From a checkpoint of a small mixture-of-experts model trained on Wikipedia: width 448, a variant of Adam for the experts.
Below are experts of layer 3 (counted from 0) of a mixture-of-experts language model. Rows are named router (the router's row for the expert), up (a neuron's input weights, with its number) and show model dimensions 0-63. Each number is 200 + 40 x the weight over its row's rms, rounded and kept within 0 to 999.
Before each expert's rows: "mostly gets" lists some tokens that are sent to it at least half of the time. This comes from a sample of Wikipedia text that the model never trained on.

# expert 12
mostly gets: " Apps", " hp", "°E", "°W", "°N", " Pat"
router,180,249,264,266,245,186,171,204,173,251,139,179,189,165,148,183,153,154,228,194,228,216,206,183,235,209,175,217,201,156,169,247,143,157,230,215,191,281,194,236,173,195,241,295,242,233,237,228,148,224,199,192,213,186,189,199,169,183,232,126,212,226,210,197
up0,167,217,191,171,183,189,217,280,200,231,224,121,196,238,225,245,267,131,176,157,154,225,148,161,217,188,206,187,252,128,246,204,238,175,231,225,198,178,235,209,259,239,202,228,217,184,257,147,175,200,225,267,237,163,203,183,214,152,220,207,166,227,195,214

# expert 8
mostly gets: " into", " around", " drums", " Pts", " per", " Jazz"
router,208,253,149,167,265,157,147,261,201,179,284,196,165,170,199,149,153,151,257,228,200,235,186,199,195,191,149,176,234,178,154,185,179,157,279,210,229,271,221,110,207,223,179,184,218,228,214,172,218,220,221,213,199,235,259,210,159,196,224,260,170,210,188,164
up0,165,224,189,205,191,180,144,231,179,219,223,281,209,173,257,159,265,176,187,130,123,165,262,211,139,228,228,170,210,154,126,228,191,229,215,174,225,216,151,217,272,219,266,140,140,147,198,194,209,296,181,188,290,202,241,225,135,189,232,226,217,189,188,237

# expert 10
mostly gets: " Ad", " Sk", " Ken", " Dal", " Gab", " Santa"
router,161,271,200,56,209,160,166,172,224,273,306,264,216,266,248,180,159,80,231,175,215,195,277,301,251,187,152,171,200,224,161,203,146,250,200,248,228,268,192,203,190,299,139,157,152,116,184,262,196,180,200,155,228,185,169,205,216,195,162,147,201,139,202,248
up0,212,244,192,195,293,160,279,193,166,193,255,141,172,172,234,131,193,176,191,215,242,264,161,148,201,226,169,123,189,243,205,203,250,170,224,204,191,208,223,198,246,236,152,198,214,212,239,181,128,206,217,181,284,196,260,252,192,158,239,168,180,229,164,217

# expert 2
mostly gets: " |\n", " =\n\n", ")\n", "==\n\n", ".\n", "\n"
router,238,218,199,169,176,167,181,197,139,242,202,289,231,268,289,168,203,112,241,183,202,222,237,227,223,180,179,213,185,147,160,168,238,285,224,189,240,242,191,207,157,202,176,229,223,159,266,221,138,197,215,167,227,206,215,158,176,186,198,273,210,213,233,165
up0,168,213,238,240,217,169,201,162,149,238,221,208,253,179,198,209,182,236,156,206,192,249,137,156,192,169,177,164,246,253,222,255,216,152,181,180,175,213,198,181,191,160,193,256,213,227,106,253,214,171,189,197,223,273,233,225,153,249,135,209,265,175,276,146

# expert 7
mostly gets: " been", " is", " be", " are", " was", " has"
router,247,240,240,233,218,142,201,210,170,247,204,149,247,225,280,214,149,225,229,233,227,152,220,214,265,229,231,190,260,171,245,262,169,222,200,162,215,193,186,198,217,213,158,186,243,238,235,226,226,271,201,226,179,248,198,164,143,188,206,186,280,239,181,237
up0,201,234,214,199,205,187,227,223,211,189,229,204,210,137,167,178,189,128,132,180,226,214,204,223,225,269,222,215,232,228,211,209,188,69,195,193,232,168,189,139,219,171,132,288,185,145,143,141,250,243,143,292,217,150,205,173,228,233,243,207,215,187,300,217

# expert 5
mostly gets: "′", " Binomial", " Kh", " De", " Ca", "283"
router,169,240,205,219,217,177,235,149,212,243,181,220,213,225,204,217,182,180,259,196,249,182,211,221,180,279,225,135,182,206,269,210,240,169,200,146,222,215,201,175,151,316,203,244,244,173,282,234,152,256,232,223,266,196,214,192,178,209,245,244,183,228,246,242
up0,216,204,149,185,197,173,145,231,240,223,213,116,246,224,232,149,239,155,258,157,233,229,172,147,229,112,142,221,263,199,241,221,190,275,170,213,176,203,196,207,192,196,233,155,185,175,224,208,184,243,218,244,155,216,236,267,232,196,175,194,237,161,115,165

# expert 4
mostly gets: " Press", " Rob", " News", " whether", "ARC", " said"
router,161,256,205,151,208,159,150,183,123,201,247,299,156,155,130,186,266,222,194,209,194,157,208,219,171,242,146,220,254,113,219,255,144,247,223,247,232,242,172,226,201,223,234,163,228,148,230,235,297,232,217,190,234,233,177,230,107,216,187,188,260,202,200,228
up0,211,218,205,249,221,135,193,120,213,233,284,193,221,190,203,189,203,178,192,146,195,191,192,198,195,237,189,265,162,184,209,263,205,197,194,193,215,200,163,154,260,202,192,259,223,200,197,226,175,195,301,186,277,225,216,245,170,170,201,153,241,296,241,210

# expert 14
mostly gets: " ft", " lb", ".m", "aged", " least", " Las"
router,169,263,200,241,263,145,173,220,176,212,231,120,231,154,207,140,185,161,223,127,193,215,268,240,180,192,195,244,212,226,156,194,220,156,185,192,207,249,280,228,254,268,246,161,310,191,197,175,135,112,172,259,108,164,189,198,208,190,213,139,146,137,167,183
up0,163,238,187,204,217,156,227,135,211,189,185,236,189,221,175,218,204,186,245,199,211,179,203,184,190,198,175,158,153,202,205,195,250,269,210,184,190,190,187,258,213,215,169,239,248,200,129,227,206,171,126,184,232,208,194,251,223,201,149,276,193,196,262,240

# expert 6
mostly gets: " all", " out", " Georgia", " economic", " Congress", " management"
router,204,233,201,249,247,212,170,201,149,264,208,249,202,190,185,131,198,110,201,121,161,229,219,173,186,314,188,189,196,164,182,212,164,175,166,142,198,238,185,239,178,210,254,219,266,174,218,191,267,262,220,163,172,141,160,202,110,159,203,191,296,217,172,206
up0,183,242,187,218,216,133,189,280,179,237,205,186,199,153,247,158,201,158,221,175,198,211,210,172,174,213,137,210,184,244,190,263,68,173,151,182,228,223,176,251,244,267,208,175,216,184,142,161,205,210,189,106,238,267,168,245,95,158,185,287,224,169,216,121

# expert 1
mostly gets: " Township", " Province", " District", " BAR", " cycling", " Set"
router,154,224,79,200,240,208,267,149,177,283,212,184,211,213,258,179,208,214,210,212,224,206,221,256,178,202,178,143,196,216,232,241,180,230,258,191,209,204,212,263,116,206,203,198,189,145,176,214,203,174,206,197,208,248,198,220,203,187,165,269,177,211,239,238
up0,131,228,197,294,210,186,188,241,199,231,262,106,190,148,254,233,192,206,254,178,211,164,148,204,246,249,141,265,160,208,237,206,206,161,211,242,214,212,212,195,211,186,240,296,188,283,195,237,165,113,234,157,186,228,185,269,194,219,202,171,168,180,270,209

# expert 11
mostly gets: " lost", " either", "ger", " medal", " losing", "ner"
router,272,238,201,282,229,174,149,263,188,207,245,214,162,254,217,176,187,179,262,133,232,195,275,224,212,232,155,236,217,162,165,209,162,243,208,194,225,197,177,146,239,188,225,249,165,207,160,221,233,123,173,163,268,229,171,145,129,214,221,157,223,169,204,150
up0,227,255,188,185,239,141,191,211,126,180,183,221,188,164,172,186,209,253,210,224,130,185,228,241,150,241,186,234,167,187,225,198,279,171,179,162,214,201,210,220,214,188,105,199,172,239,219,215,191,266,165,248,264,181,282,201,230,212,165,243,173,206,177,216

# expert 15
mostly gets: " War", " so", " days", " war", " years", " campaign"
router,138,275,200,128,321,154,203,159,134,271,305,231,239,218,202,188,224,197,255,174,265,238,223,212,131,212,261,143,210,236,178,195,186,289,234,266,256,251,269,193,175,220,167,215,178,153,188,208,133,191,231,220,235,197,219,207,188,201,224,239,200,163,159,251
up0,219,242,158,86,277,131,256,242,144,271,218,183,154,131,179,218,206,265,238,177,197,201,194,168,241,172,195,195,180,245,204,269,245,235,170,191,277,111,144,148,209,270,84,323,191,189,231,198,197,255,197,188,236,261,170,213,149,136,243,200,234,255,183,258

# expert 3
mostly gets: "=", " government", " daughter", " politician", " father", " ENG"
router,198,236,199,239,255,194,169,232,181,205,273,264,271,216,197,154,194,193,254,221,200,163,261,148,184,248,235,172,175,183,135,186,176,251,237,205,242,237,278,226,288,218,100,226,188,197,193,180,223,194,178,219,197,204,242,192,162,216,234,171,228,277,254,204
up0,252,239,223,211,296,219,214,237,174,140,177,259,180,209,168,228,240,165,140,264,167,200,176,202,226,226,235,189,187,186,231,210,164,170,182,232,233,294,211,229,212,156,181,233,184,248,250,245,145,209,242,292,146,168,165,199,194,204,166,158,128,175,216,181

# expert 13
mostly gets: " second", "first", " again", " ?", "assy", " DNS"
router,187,254,89,102,188,179,234,156,145,220,235,210,230,227,97,165,186,217,248,160,243,183,257,202,237,216,219,196,193,156,157,229,186,241,187,208,201,183,161,150,188,246,196,206,223,232,167,203,190,254,207,188,205,172,215,146,156,168,265,174,204,203,227,150
up0,219,399,211,191,207,162,220,254,194,227,217,207,235,162,215,124,186,186,250,150,180,206,233,140,182,245,195,217,191,229,141,173,172,222,178,113,349,291,225,219,203,184,179,226,229,188,249,225,221,197,185,171,204,199,219,188,134,220,178,195,208,152,264,199

# expert 0
mostly gets: " he", "″W", " she", " Ver", " Outstanding", " they"
router,180,232,316,194,213,191,218,205,156,274,204,201,204,223,275,210,195,184,232,180,200,213,205,219,241,238,187,208,266,182,213,170,179,235,139,149,203,222,187,235,174,202,270,176,226,169,272,207,217,192,260,243,264,177,165,200,186,178,187,217,229,194,255,160
up0,215,223,174,185,217,168,226,113,194,179,172,262,144,153,185,205,176,185,223,170,224,155,210,190,195,188,156,229,235,199,192,196,207,167,200,242,216,235,202,179,201,171,190,231,188,221,212,190,256,240,162,251,206,232,207,154,174,217,185,252,193,226,217,217

# expert 9
mostly gets: " receptor", "idae", "ensis", " protein", " feedback", "inae"
router,244,255,148,218,276,173,221,178,214,213,222,220,259,285,164,220,180,140,184,154,192,223,234,112,170,225,287,197,162,179,217,192,193,147,267,182,251,221,205,200,203,244,234,230,241,209,137,245,243,172,158,222,259,184,243,197,135,153,175,268,191,285,218,146
up0,183,233,202,135,246,196,156,188,213,215,232,164,203,170,198,170,211,244,224,165,191,219,188,213,156,238,241,217,209,229,216,204,130,211,251,218,252,196,210,144,204,295,208,255,263,152,184,212,210,227,223,194,183,167,195,201,212,246,221,203,159,127,281,208